From a checkpoint of a small mixture-of-experts model trained on Wikipedia: 32 experts in each of 6 layers.
Below are experts of layer 3 (counted from 0) of a mixture-of-experts language model. Rows are named router (the router's row for the expert), gate (a neuron's input weights, with its number), up (a neuron's input weights, with its number), down (a neuron's output weights, with its number) and show model dimensions 0-191. Each number is 128 + 32 x the weight over its row's rms, rounded and kept within 0 to 255. Numbers have three digits each.
After each expert's rows: "mostly gets" lists some tokens that are sent to it at least half of the time; "gets" lists some tokens that make up at least twice as much of what it gets as of all text. This comes from a sample of Wikipedia text that the model never trained on. Tokens count by the router's weight.

# expert 23
router:139134095160072094108128151154133142174157103172155168145120110094132224144143132086140150126100142096129191147124139136147094092073164066127093112094149166120079067132078123124172090157153063119191128095170073133157130116095115102139091146090137159105165135149156137129177146106075137157088147135105181132086141105120178120097114161136143079115039153161082127152088186167110133165165103109092164088119158126091141095097181091159123188122166116162125103211108143117136166153104123078175137094066143111093176135158116167113108131145126095163153118130149135134164113151193172124
gate3:102136145148125141137162037170120091173170171131102140074124088150141135106094176077074162131152111164093135167112132113114127123150070136131147123137145106063088100114142122143141110100129157160126185161141175142135148152104117219131115075013184090123123138175113172077114132139137113095099158096111162137155103139063140126071149162154158078114138152162131144114146118177135144151054076156143167135139140065115113079146134153131120153128138183126152132145134169170154106118090140130160152086130121140073179080130156122114116122114187179105128099205088083176083092141112099141
up3:134112140096132142143165077168138040118193168186101133111119130147121148126098161109108113145124059105143138095163146146084141122110141127100127161099150097218140129129110088128166131125147104091179175133103129151111161141126129110164119069146140109085155159151096140124114138097157149184132151158175159105092132108116129158174096114075110155094168089132145139109133143151214085207037146128106127145075107061119162110191083076076184148121086123139102143157107120094132060164101187135143147155125108160099176120119158141119056114159151113122172090116104097180200134144139131134
down3:157160130146097100130074126119155156081150088160063166132124171067120082155141150167082162093126166156109053119125136126082141105148131119168134079096137156094127042132161143130136118159131119083102124155103117093120097138122081137104150171126197180109096143053154156123162088202175172080150115059171117152191153116163142176130140103128110103116125069151161133076162183150086104119139074162121142096164163145123158130102170136215134115145044146146193155125105133102142121086130129087091069154099122144130092156160145152122145148156109131133128123172115097108076127146142115144
mostly gets: " he", " it", " who", " her", " they", " He"
gets: " he", " He", " it", " his", " she", " It"

# expert 17
router:149128099146169013149113154083034101113136101134125130189124103135114110119108103157178138139146090108140109097163131105080106130133149174143082140103132151113146103052110131138161143181145142156101120099120130103123142169100110060144156164110136155111129146111136136144127249103093132106138103154120131138149128117109162151110163121106194119119179184167106115152152166101147110108118113000125127151129203169083120097102045125137124111144162121108111110189098124105109127150107091130089111140085162104106123157161120120110117152152145153123139123113220155169153116153095100119
gate4:153114115076145143128191099100137173096132139127145141113140132132170162160128163090117119177091128106081122142131155187150110131176120130041145090131081162079164139132129143065187172130028131101186171144123112181136105085114071163161113132137155123152128060147105132140075160122102197098121101156094155102156113128126116108138056153108107144089136136106152105156115081155137136116170148123185135096148136174131140136139142176149123070085099166172154103095149131109187122143139106113133156131080121156172142131151086116169120205137094099201095124122097116183184080178169178134
up4:129143143149190149145114110095120139093100134170104124094179156070116141182111129132129156162136203100107098094143191132144096102076110144114135184136154178112150146160127162087109074140148138090167181115162182151139139094152053142108151134126121159054110149128103066171123119118115134142128115163164139083128142111125139156187122138172068125119080071125113095178165076136152088118185143106108154109136111089123083183047115171118111054147124124187149119173148103180146070119182107118136097117088158162147083132150108130092122127156118102124127154064136070146190146145136193144
down4:116116166085133130108139127152129125146113109139082158176072154164111123116091119186078143168128156108142080154111125180163121145101133121140126177098152101186096103139077178086133134087190136067166086109119081142153084089166105139115186141105090123128086126091124140149202135140155096134127138140183096148151146125167137129103102159075222232135137178139119171099074129130120122113110093171158158084141097148111100137182167077126189129132085183141134114124132139099166133117166129143158146107167099184146134198161061079154117110149177140130149189163146136130152094133146131176
mostly gets: " engine", " testing", " fuel", " software", " version", " Steam"
gets: "19", "1", "20", "0", "2", " a"

# expert 21
router:146132095148172034155109153080026100114132099127124131187130118131107106117112113148172126136146092108132112098162121103080111135139148162138084133105142159115151105051117134140164139177144146149090126095110128105125144160096112064142147163107141148108126161108138134138122237109102132109130095146125129140156124123106159156107167112107198118112184181169109122153160172098156102112126113000132122156128204172090108099106044133134128116142171127107116118189096119104109129147114102136093125145081165104119116160162117109120126150146146151122128115113240158165153121165096096104
gate4:146160108084075128121123122186092146117145129165127136201120156110083092170108101106079076149149102114198108180144086157105127124123043153185143159148097147128119130151111085098136150144059136118128167126163118153142156088137158077139168130116161101090127109146145189104120114178130107105196140121159175158137125130173123139094130138164091077150063164123083177130142127116116173136121096038185127109127157140100101122110096150104152100169079130147085118124148146138153215097158197074155114127088124173167158126082108149073108064086102143137147160155157100088172116092116111107
up4:144095107127162132082102137125173068141111148120173115088106108128159166111137176189138165112111108123140173124133176113119107099126198106094101099053207083069150101143135185147129114104134103138157100104151146109094099111175119170035160145133075130153174167161123093165166166125144124168052125129126133107081143187124133173139167137072156164126169149154197110135130101132165108114107142216121097148147103135109164120081127138134097111114162118141163140104121149123110077173113097178082127092116198122127137086151126136174174152161194125143125118162106105156139207174145151151
down4:119118159133125136141169108130167116144125115127157109166127129108081125117127112133077157118088123109170121100197146152126169083102100117132150096145105111132131123099118142161205117156104082133099091155124112153095173104165151142170172088107135167106142154202156139162104120079162092165117139113098138147141153132103134122107157134122065109153138091189105144114080144136173202164098156072105146160137137148100158128125099135084194066156161130166124144040099116098119133109094180085173165146151075146174123101207167180205104131115171148119124149088037117037100109161095139151
mostly gets: "borg", " interview", " Olympics", " playoffs", " Djokovic", " Lakers"
gets: " ", " round", " Award", " Cup", " match", "ians"

# expert 12
router:152121090145170029152108149075033102120135103135123133188125103129109108124110107146180129139147092118137113099158138103084103135136146168130077134103138147114146101050109136146155146190139152157101119102110125102129151162096110052152152168108140156114125141113135132153128251105096137100135099141122121134147133124107148155113171122116192120117175176171110116145156164094151107111116107000122140145134202167088121093105041130131119113140170126106113127184101117099107124158116091142094112136080164104116131150160129103111119155150155159122139112098231152162143126155098104111
gate3:138129113129110116102136112153086215151147087135146133141149146085136075127146125145066082104168173157120080078122146142072081120184061130124083155152172153164097123118096123080111124142145127127162116155113160115140156096206119124168098141133121141119167104134129110192123127150117089147108148045098121104138120169066100148161084084119143075085130071144098130111139123148143169189117106165129103151045109123171165167116109180160093130111163151137130145120080137132199077135179166103125143104096107131079187091177089133080126095081148133138124092077131092096144145062092178147
up3:142122124120172111109108168144169153071100117076127106145077126104136131135107080175075119069168137196110117093159187117110120134131114101108102164159109169097178110164132135136127204113105119116155068157154104124145143120117134073099068110098146122121154169177160185073135077131080063102105146063127135135133094152046120146135090066165113082101110084077138083129104139145128163068102126080153135130041127157147143122151146100114102176158153132137126139161107145130155069136162141168115124129103146092056117086116139204179083124152092139142196130118157130136125144082086115112
down3:161164116072136168141080191114124136143156164106105179144151160076077141129097122100103153121089084128133134172098074119118159122136124105111137194152224124109085082153108117117096097128187070108162133110147158057095110071142120141145117133145149106094134110119167125105165106117154128058123162164156119151120140103151169136092134133068187129207162113130173143180193180171155166109129141153143167118145038123151068089138123085131173103159152133147160112139121133079091125123058128113093145116161107116076109120148134085110107122178074117118128146081139119155100072096113181153
mostly gets: " Santo", " Won", " replace", " red", " protect", " animated"
gets: " ", "0", " (", "18", "00", "man"

# expert 16
router:141211194129084149132137099176103230111161098108114123150161090122125139149139159129126082140115097113133128100159135205110151106126151182077134162142138123098140098114128154068131158130137092132121139193121148098131127121194117110036067138118146136134143081115074144123088115125161154111154160149111106117105141202116093112162153122097113122172079167123160122139113180143128159111233141098110087117151156084163128112166124134139092138124119082214142110092152145155171108093136079090140129090195059169143121153064129120112108067077160107118135123151147119105108121113167116089
gate7:171098148077092118112133100123125079096130151106122147143124097171129168080091110180126136146183117093072147123119151073113132142076134124100112110123118137134125155088123128179097199147138147101177149133100103081120085207136106147162039117155151137170169128134173121190153159149127113084152160077136174147120146153128140147158200083178178123119154138137130215107182103111128119113109099118168175171117120126090144135070099169145131170143099132122098181176122117147067121080150108148075100211141075158139147094122112132140123142131135154108105102123164175102146087077115070053
up7:178110157083104089147156119121095104110115131088115137147131129151131153075114121157158146130173107095063155089139130113091137163103143098081111127121154105105126144116114107164091178140149114126182136120081100064103097175154097116158020119174164111152161117148145144183111154151123123073175158091167169133139127196143147161159220085152184116132134137121136201116180114160142119111112118087146172164117158131103153120079070156157143154132095123141154166172091092126069128081142095142058131194149106179140188136111132106117099133118128128087092123143184164090170092082130100063
down7:134136052136148098182123134118129207088163157114146124109162116162113103147106122124188126150137141124148086123150172164149146144153132159115126175151157107115095154144113200129162111155100125171075090157107172080168132124129067131112067119201130127090159066103149107112180124164148090121156126178093104177156107206087194169116117095109114050158139113156098069162106178093135195106170125114099109122122160149195137136110144125115067117139056117153133083143110094067121126159099156108206121152156128117149167139125090144124057110116122104144140116091090167133125158111128105164
mostly gets: "|", ";\n", ");\n", "\n", "-", ")\n"
gets: "-", "|", "\n", ")\n", ".\n", ";\n"

# expert 7
router:137128089149168020167099156081042105117132103130122132190133101136107114123107104141177139140146092111137110101154135105091110123138152162139076130108133147115141109051106128135161150192150149151099117095113122102128144170096119056154149164111139153116127147122134137145129250112090132105135100144116117148157130106112146147119166120110188121115182185177104121144154165101144110109121113000127135144121206165087119092105044122133116111137165122107117127192099116100102130147109096135088122151083170112113121150152118115113127148152148159130129125114237153164148114162097106109
gate5:088100151115139135105184120167115119102127162133115130148130142090141140135124201095115101144201089128150120059094197185103105106038076062126046085125151089159109154087140138141087128194133110124177076099086172169147151137112145094094120175127118143097099140152103114121132086125110049135089148145138154214116100141168141088162106164125129160111151139117082134173127144160165084106174135104208117044118141136173139081102098173178132131122079103174148116136165141117131140156136088105144148131112120112111113147117159160172115124130103053104184144148145141111124127119092120165
up5:119133079146153156130101063176136103088160150095145129134082109137174156123145148091091147162158100142171087036142140160118058104107084132132109105166125132147136184053088116205131158135128082076123089145129158122122079158122159107139160202088102147142162087142139147133134075112120063142141105085118143164093197119105143115121158165128100069136142111148137120187117095158124120059062203113107107086119161111104101106109114136160063097147134139127154201155173107127159077081130132068097160153189151106122139156106098143151105148108149114164111148181163081146149128131133148117
down5:137125141133113177104164155114157131113100122034130152161125147123136068146116111134128133114103109142127105167077050115134104105157061103124131111127122126174143116143102113119085165142139122176095153083162117145075146134118121125122147164098206129135148133112074114114168105139055097168058166154146118118216123081129155155149104177087088173143119137124130144170171137153048150143139126146096156145168093122134117131157137070090133100150131105115091124107130097118109122020118211115168098088118115096096125104168108171210113174089145072172130115124191151173134134156139095089
mostly gets: " nuclear", " inches", " territorial", " civil", " Dal", " Hib"
gets: " ", " (", "'s", " as", "19", "10"

# expert 25
router:133101164145122091109134103097125189099089126093117097132082113166131110109142155125107099152172144169141146134084168182085156116097078101164139122145071108152147193103066174115114154147111182127100117178139154195110131148083110114014139134158098084133106165128129107147116084163122150163104117058193113139112120166122114126172090133143089112115126146080153143111125119183170139132128190116118127085122089108177152096110135115125189117046095094098132117085154178152208091105109182108159112134147047212112110123111113132143120142151139160140124117113112130121089132062177153111
gate4:133138162114145120109082136138087131117179156126149125143094207137135158142168049140050089107116134047099117224141107142103147138140120071087143120189123142131150120151099166075137121117135170169106106122107124216130121087111104172102136115154137151138122075162105119107116081150114166139117131087125098175157164132122105102154140158119155164126180070099064137141143093101109151106107057138166158125168120150171191119082122124131088126093144169213119153197142149126114125084065150124192092152120095133135124115077124113115176128102073079118152191092162127153157123140115138149
up4:140114126122143126114128103080145144147172153128127087195105184142145143121182095106071108175081131109130115209177106123094115131102083077086114097176148152118117121132128148057135083113146179180069130173093096224081107112087111161134135109169142140165092111172125107104145113167154144139112122028143144160177142115121126132167142135110161167132188096067144143132163086116082119156115056130133162126173104164146140126084152121186099153097201187150090142152130164075153137117104164132174107135172120114157108134062150116148178117110119157119167166085103137101115160113109145138
down4:126169148195071178163139155169104167113166102197127117117133075076123125150078206137051122150094119138093147128134155107148159135160173041135127124099183138148116159102112132085103172117121095088110125137087099127106137134083113148115207137106094165172183108128097135153097082113107122157129157090069091084137139202129114133137155146160130123149133143158158161082107143125124141098110131085093109144104145178163120190157088118140160163080123143186106171106083112036139117152106153120135086057138150118151129147074089133095082145135143100140092103127087142118154101151078081152
mostly gets: " :", " /", " |", ":", "):", "\":"
gets: " |", ":", ";", " /", " –", "):"

# expert 30
router:136153113119145107140128132157073181138164131128110106111167085103120123134107119143122137130100145128103112087090059131149146108098069116109163124109132157094140087135161141089117091134117113157113104151095125112136144087118142125025101109152118125143120124150123151106099107185152152103190150148077079144160132159124111137172083175080109163148093161081144120123092187242127128132104185114117152152093139140144089158165161112131110198146150067185170107087146139131136134096089163122135154071174063176141118075113122114082093144025157075099138168178095136052165104110125137151
gate1:143087134125110111082106142134176118142144105082134127134116109166182161192108110129186160162112105148123174115087119137176157194141123160120135141168103181086116112130095164165076139127155102120121118113150164098111130060109195117185104103163105067194159116143104161210120113140136186104166125143134144147139171141179164135161159029181038156135104133048161137096148164167156124169129132120099040127168128098131129158107106149132106104154114110102133181131156141137178117155170065129135131106110110112123111108185160131132139106140127102175097144186172175153095107113113108101
up1:148100131130127108099112184149156100155149080098137134142121110155159149165134123118190152146142154213160151117100112126154154174163145163107124093146150137107121111146086173143080168144161081113124131114135137095101135081111187085168115081139129096210158128165131175178141135167137202114161143146164120145118184142161167154162154020207084155154102159035127152096143166165149119141121141110106022154144108115163145167076123152136120097144090108083153168125143147123182111146171090141122136102135093141146134117206148118093147107137149103161100137172157163137117117081126123083
down1:095108134153141191145164099090148161180097146128088160152144178162097133080065075210082150089121152093161113142164117125105063102116107133160157109141128147081108156130129108159130111105063124178093163131144136172108132149139074124089078174122106118121180147144097156100170118127128130141101110055118108221095087108072135096200177195120165170100168142151178088133120094166147116141187141063127176143084099165187133127140144110085087169152070130163175122129106106159122131098115118121129103132144160138124158091138089163154093120129113096127155103053151110121136124136162152139
mostly gets: ".\n\n", "\n\n", "==\n", "===", " =\n\n", " |\n\n"
gets: ".\n\n", " |\n", "\n\n", "==", " \"", "==\n"

# expert 13
router:152114190148162160080146129118145137134139153141177128071150160198155119123116134133081071145107085188144161201138136163118118122175115123167126142119122089094119165120193149136135117118122148155100128142112157174129157055086145143119115148189134120121110144142115136162134082145126110132124094118139173128109147093147010136126158138186162176169156064088112157108125106129172124173102096170161143123066075135126117217169134130083178105118086163147137108099136174079095127124119192159169135151140110114098152102106146088121169145163101116169092095136084126017104156132118109138
gate6:069194073114093110058112165082136153133092150092094128088144135131123177177141073123110126083096122072075163178128060173149118132172167141134131168171117095173119122169100096132116128059118100134088101112179197132139140110068147176131120127101109072139150149092149162129101131106115127145133120153165149114086114124207138138116141126055099138118131130111075137139104106081124136154108121127077173151114092141132088108160100165151112124091184144092136116114100122107095124158104147207086153054211111139152104077113111167105163118101095063124109110187101133155148145143159165112
up6:159051183107133139163134098202101097117157067149142152179127112149123085083110135107140180133151120181149069086171204088140116149091062118151128106065126125098145092120162152142131111155153169100180161142073042117105127144206099110123136099172123148101110109169111095106189146178140167126142128113071085108169151106101101131154145122153178118116109149162145105104088138165120105101192155105152104117138104086117136181086147166120091124156109126127104114139157078169142139123152097072153119160071197083143117172090141111154101156164158186136164117077146139135152104139105114154
down6:215128172134124115082146089149159113094125131065143132138107184149123082123194126136113113173173149139170126098101165106156141094170179162105137145104121131094141100133133059097155150145165172147092117096169125151166089176126181126123107143058145120150080110131137148161113151101121174123114130162155166150144096094122180142132164094157161170128134101086118106184138080159144099134119156120095090139211096103149089116108169139127165144153130128151147115159154074108087132150137179127088112186157247147160127106128133172183203202077148131087113076137146086141092126128134114141
mostly gets: " of", " Of", " for", " with", " by", " against"
gets: " of", " for", " in", " by", " with", " from"

# expert 31
router:144120097148176025161101145073038120125138103134125128188131097130109111117111102146175130142146084108143112096156132108085108129139153163138077123108139146117137100042111129135156144185155147158104117100105122098128146165101111058145156160107139160109128152114137134149126248113093133097137099141113128136154137109107150149111165115115188120119183179165108114153156161104145105102113112000129133147135202166097118093099049128130120104134162125112116119184098122099108132152109102140088121145079170103117128154155120118106117153154150158122130126111238161161144124160105103117
gate5:121148152164164098093134140086152150141093130095186148085114154073153165175144097101115101149085161061114086107178107174108188130127135096121145125104137098159113127169145107158190126137146105206084119140109131140183111102117168158087157194122101138165131147157119146166153061098147143110099138111130166090143151166154164081121138061103091105114074139088255079116153151145125137091138091148082120104148074095083197166139094114141153183091109165162120127122125192187131090061139171136154145135115142115103134110160145086125104120160128136113084165147097112107136173119149128099
up5:124165122075149118141121128184073119112150146171115069225130142136098104148089150133142151125203093228141200123051165106159127113104093164153095152142130147129148096108104120092115130127117145100183109109155115154115140142138090099162139081139194112097141086140159099073049158130102098158142104124142099159102109127138089148102107131127151181171142123161037164120140132116122112148127198121132162200062195136133064132150142134140090098146139079096092135123131117121145175173158101140099147120149135139161114138071104190169102143162138084139169101115160116141159102168140124153
down5:114134155158101083103141143164120130157167087102165141174102106119171062115069085087152144139134102163120175095105151120192164118138125164158112114124104110135126158139169148079116107196152088106132103091102171079119121108128122095157147171126161096168132139104153123150078113170074138070145121160081124155071105159110181140116053140107077140099138076094162147154106180102118095113115131157093133161121102036148147137095138078113084101133116069180105148100052137100159147101094111127164087073150140153126120136123188079155127137074074141119123113135103063070110080121142065159
mostly gets: " Illinois", " Alabama", " Maine", " Vermont", " Oklahoma", " Georgia"
gets: "20", "19", " (", "18", "s", "9"

# expert 2
router:139124103138083154096141119127147149136169132123138124146118107100143207163102142127097140109091137101120179140160157138126115103079114107127098098143084104144150093127153095150138194100126102180141196167167137199151095125141106181129135047139144135136163101174175110141138108132112119148149120101133132129099120151140028129080142115170114127059064154153086148097097119091131169118164101163124119075105111106154131202188157110127115148151110146201159124135138189107160099098142096141159120087134111081141136110134139189116104132111126066151124148123147144000099138052162184116
gate5:113107146124087152089146137074113130190086131100113087142111078128181132137109050179119110123184110105162109068151135154170178168093174098138134133186230139130147127129139141124130118110095171121097111132133114138144151152164167065177178117070108145120117177163118122153115144137074146152120139169138099116161113075142185125166096127123180124126101080098101139105148184107150117072194096113138169130133136168100130129171089136121116105139119145100219117110112132107092128100161172107071164166192052104115092080155094084074157157099100142087104138143145122127187093136091127145
up5:096111244117089158119126158134097152176121167103116094147113085092156128137112100158151091124133130121139101092124129143166143139096128073122116167219230140130177113121132118150114165104080184134108137094138126128116127152176166093138177129031103088141152132155089114108140104158063142146127103140109105113129105129144170079148141112075195083168116136082099113125140173128110153124173069110127142147129156128092170128184133135127093111145120098130222088150079117142114129141168133106086110148173056123128119078165071095071149191126129129111109107118126189122126111151097151158
down5:161109117128125125151139147087095096117139147104113167101107141128130090168101110110148142110151126141124098130175168135106113088173115185108119123117124105112111189095119181110126074102090116140108171108168184129125134100090069114102137086174154123143118082128100167097077153099092114149105090162172176104197122151101144151124059116125142111065057106135116099154181119106138116068132045109115146141145122133142132157181132144069110168119161186106125115123123157118157104109117087185129086028128119075098111088125029060103115130180180159148097112106117133111107117034115090113
mostly gets: " the", " The", "The", "the", " its"
gets: " the", " The", "The", " its", " their", "the"

# expert 24
router:154123090136172011159110145079033103127138103129122132190132102136108111124113110145170128140148090108142108104159135107090106132135151166132077127106136152112135104047116136144157141188146144151104120099112128107130146162097104059157155170108135159119124148111145134144129247105097137108129097151120120137153127115099155149112163106108190120122180182173103117150151167099148112106120115000124127145132196165091122096103046135132119113137167127110118122198101121101108133157119099142090120134089170103115119154158117107114117154146149155127133117102233153162137122171095106115
gate3:119085143086096146125130129119128105106032138122082168086134166165153132139164119114157182079136108216132166204188113085178163137163109143140108171154139199185122145107070120061136131153074155174146156191107170081131099158151171175144173056129133093131158098163192114145156128167126154160152145116158109175142173121090022121131095144126112147130125160127099170137107118140197144138111118139152096110145091152168144194121135102079143097110103133124130116133121156123171158122115136126099115126099125123112187090155139139115117095165040132110116121153139115114103150139118148091
up3:113122096134163156138117145109086178106095101110098158156170140122118098094150161113139182116083131169145133143110119195141156140169085131159118190060056187167200147102096154102085130145097106134157145114114110149039103124118132098158129139083160102146118157123132168140113120114202157138088156115068075137135119142228112117128129150121104130115132169182110097069083108099155114097122149140121140074145140130122135124109155154135140084073095133120171110117201056112162151144146075188129109132097143148177118092138150081161087150117085142091098099144146178143113033108104088142
down3:092151115129103072155117126091174108166150067095138099131145108164101164134099132082136172117134154146143131151113120106165062134125144126133177100170102135180173142119105134103129157144114106150103212160128161142187118148176121065144108035177107105121124076113215118130082119116113172103075130167008154145115118083133086131138149166122106137156166154178107120099169159141149147115159146175145057145110135128078089121188135124162212126120159109106170100154104113127160163122160143120142107118108099106148152133136140176109135071156155103133144108086138121056096131173076142128
mostly gets: " reduce", " Amir", " regiment", " –;", " Jr", " transition"
gets: "19", "0", "18", "–", "6", " –;"

# expert 4
router:107135162167133095141111105130132146133154140096123143107136152161131077177129126142156132094170152158123123182087081106116108177111074099081164122163121129153109130102113150146123124148148093100164124137224166207127087174104179183090110074127156102136103110106133128150159112150106125145112162103160173092065110128118113134179084099080165122133121143116145205102166138158159103160118184179112168132119167118165107076133074125116178139163193131134196101095096098129145148150103117169081118100091094183147166020110108101113122150115129062111149143116104083042177109120112117125
gate3:165131088105118144094141107112116165141081122151122126118164196116160128119074085121084194184096064143097143085121148132130118129143107132101130095136171121136143137103195148103104074199124116101116156091150137097144202134120131105113127061062152103090138182148132108114169094145142176137192106127133066129123087124088127096034156145109128115097134166171162109190145126157137105103178171084134174165135208120131120163136096135106091116165165170127123131113103118201109104139084142144132110185137113131064082134125138119165156083110192055111095148131110108082154138101165140086
up3:174129109115156143093151129148086137138124134073096141117209122133142118121073082123073172169103109157158145097126125156153113100107106115099122121181131112107113153091163126128139124197091076101076119097133146091166205131178164106078130083092157128100162153145132119129156137111088119156145107130150073128106076117084145084045153181123151139106163112178153105176144120137146093125153167103096159119130151097098123111154107159145119124172186202162168129125075071203101083162084188172121134151135124126067100084110121129132131191056165059115119130135127147086152119087146149077
down3:131123184140114136156132092144188181174088136164115056164065151138125114144113122119208110144135085099179095121123156085080134119133178098146124111103168151179156153189087128129164092139092142133080115123146109125167142082121085095162157120097167178130120062122146148126100117053187137155120125131048114136122152145152129140141134107177125112104122166127094052174124115144108121073132130105124133097144186130104085163192086190173129152161191171084140108197103133075166176160138140044096140138174160146117131157134162151122139137111098112116158159078148122118116098161102148118
mostly gets: " used", " served", " described", " held", " located", " published"
gets: " is", " was", " are", " were", " has", " used"

# expert 26
router:103085111102110109123138128096071132165073084120167134119156106159131104141128141170130067116156183125083125146131147177158165140096139144110148123063149146142138180059141163126050110104116138106094098195109167122168161161156125120163131166132125105139152150143148167147127117107144154101093091107081096149182083093100124167144123110079105119146127203137153112112149120124121163099099145035169154103156193119081090088079170106167090167166118122109130160119155155143143055121165183078120141141157125100148105131103143119174200105149151187011074119124156151125118132105141116130
gate7:086080143124107092128216094063128120120114084106129131108119101154173136152125089143112087105162095126170127170094083121112094140085109143158146167137128127059108141174124100150143145131114116116166099169147119121157174120132107188145112139118164136051175193142152154141178132132155101205140141142088198132128143074151190097146095106087175078069133106081160134162150187134119113099072090142136192087122177120105137157080150123199169135166131111112127153084172154066128136142131070135169177125108145121150071087125134159158130117102082123098167113120128114127087130064109106082
up7:068080147111120107165186083083160137136113090096114128091145124158158133136143080137108116095161115113140084144119124116129096145081129153137143126133138115026104128156115122128179146145108104119166096152152110090165127134149109175138106147137162136073175202126121141131147132110132163166141162134086199130144110095157189124125063090088193083066137112065175136180167187119140115106074091141115191090112181097122147135086152115189143121142116111105131111056201164119106124131111102147196209146115111101145068092097132158159135112099087141118190116121139112120095155083128100096
down7:139089147101156123123117169078129127168159125070145095110133145121171077146161134136161110133144151063113130164148095137066189137083124165034173134127133143097151124128157195203139101078096100156153096123146141193146143121127086070129105181133140106159106113175138119087118150074103153136180116100112083095173127110110182132137142144075195122106166138177080094170178172092102170131135114142155095150131148179140095160112128172074105118141116126102152140147124143149131142113112132102066148102083035141105123127123097093126159155153188094157126166094165208154154121096128108174
mostly gets: ".", ").", "\".", " .", ".\"", "!"
gets: ".", ").", "\".", ".\"", "00", " ."

# expert 1
router:133130171176083098132143142125147143147106119092106084106127135109143146117151126135151088138146063108139094188141077118114102127093137097107067159118119143122045142138197104134109127142127093109131136145124105100138071083083142117089135134173082116100107168144196127137088098130160150121098111105109159133131061073147134098120180189183093136130081092123171120096122099132078110097143121153135092066101088069096109109109143159096220114149106165179092173151129178140187121129120084085138158113075138200125082107162183123162158072158154176150110126145113119108202152116197152108
gate4:159115161133191145174140133134157089102124121110116151144117141145209126071167112163129095098136116164138123124151097188179148130169103156152122128155144130107114113104062082147081133182144090181152148167158102094158205121168161142113108110143094127153116088122131127160111165137114075146201138133138151172097180075144106119128171131093188120133106108150151081106124102114172141107131111128153129079122094200091094147156124107074193141165104165107159177140105166138128122141165129169114113118119196089102105183171098159115173111164086101118091130132123068130138118027220098129
up4:148132080094043099077119120101111154148106130157120095105096091124071087172102111076144159150119100111073138126135137090080132137065091140103162185136140178115101156145183188110164136103124151118119104063090161148091066183103120122122123163106155093116142160172109091089102085138145112094100124110104135114149121152130134152108079083126134123130151129104143136144117154135074103167159195123135123131128159129181156080092116157133073093104134121206078114125162087092121128111083122075139171110139119159172151096098126109118075126092120104142157125098158188043080151176025160119
down4:081152161129109146133077157107117144111116159158150134110062123119137100124152100093145115140154187086130152128118077147153108128095101102153156090145158103106125113173141077106101149184080143179193164168125112107159120193152136135106116157117121126126109030083142171157133108117101120188076110135121124082118184107134134111191150177134122137100174104116081180140105109096131142059137072145100146144097142105060154113157154136098179098125169097190120142113175155132124126075126224174116168177104121101137138125142159100140099152117132165204124115166100081135091137112227097136
mostly gets: " and", " or", " nor", ","
gets: ",", " and", " or", " well", " time", " but"

# expert 19
router:096150124170082123121123116172120173170139117126165062110120184083162171124153124129084114094120106128114121166167165134145104163185131110122159170116125136083049079104185143086138099132123105093123121086134106086158121066130175169123126141101093108167118140152171131107150078115161117145101152155108147159144130108167038116091071182127119133183066090082136136154103156155150074138146119183114094142054086141111132188086119102149117159129117129120128173146141200103126145138182154107175121139079102110112150121164141116145133093158108165167133128188111097004095126141143099107
gate7:081111115132080105090122140168098147170163104159117079103121106101161106140146114168093155174105134129100108153130148103218141145151148146162112141183148099121084088076109140158146069152132191168161147123117113145132189100108104112200164086146147062141099109115123133169150108121077081142106192083125106119151101066122109155088176094134146155152105143087100148133080128112075149115138133103150140130161123102157112096158142149111142097100149118078127131114093152159100123129054170161155138115119094138162110134071115128080119153113154149062082141202140132183180235174180178112
up7:137098163122109170119083133155089129099142097122131171104088143106142140132079114149099185163194050130135154124145166119140086115143188143120042121155097133108124102174123092169145092159135153141188177153112056080139103128119142098091091166141103081149107121124105162120135120126179151161135122143109129132141127143134115115095102099131174181119143111047123160161139109086161128066100133149092123128156153152131193105165111108164117121129143134116114097098100084146137098153162171125161193119106066169156138101086118013102093139162113161042143101167174183071105171126123169102
down7:150129090115193120151084135117099223143040117110098114132141092083106104141064081100196104126199139081112098120143094107076086133158158137124165136165172108137172138113117149129115136115101135138080091171078158132152111129179083174127143101093137199092142114080163190103121153158113129095100103126099151204133112123056119138083133141112109171125138142153147147113142191128085108145169155074168141165122127133065114130155172096052135106143122126089179158145117149145134117123168104096112118138131133090121086149077095165165082195128133150139091139134135149164176143147190129157
mostly gets: " during", " where", " while", "In", " until", " when"
gets: " in", " on", " In", " that", " to", "In"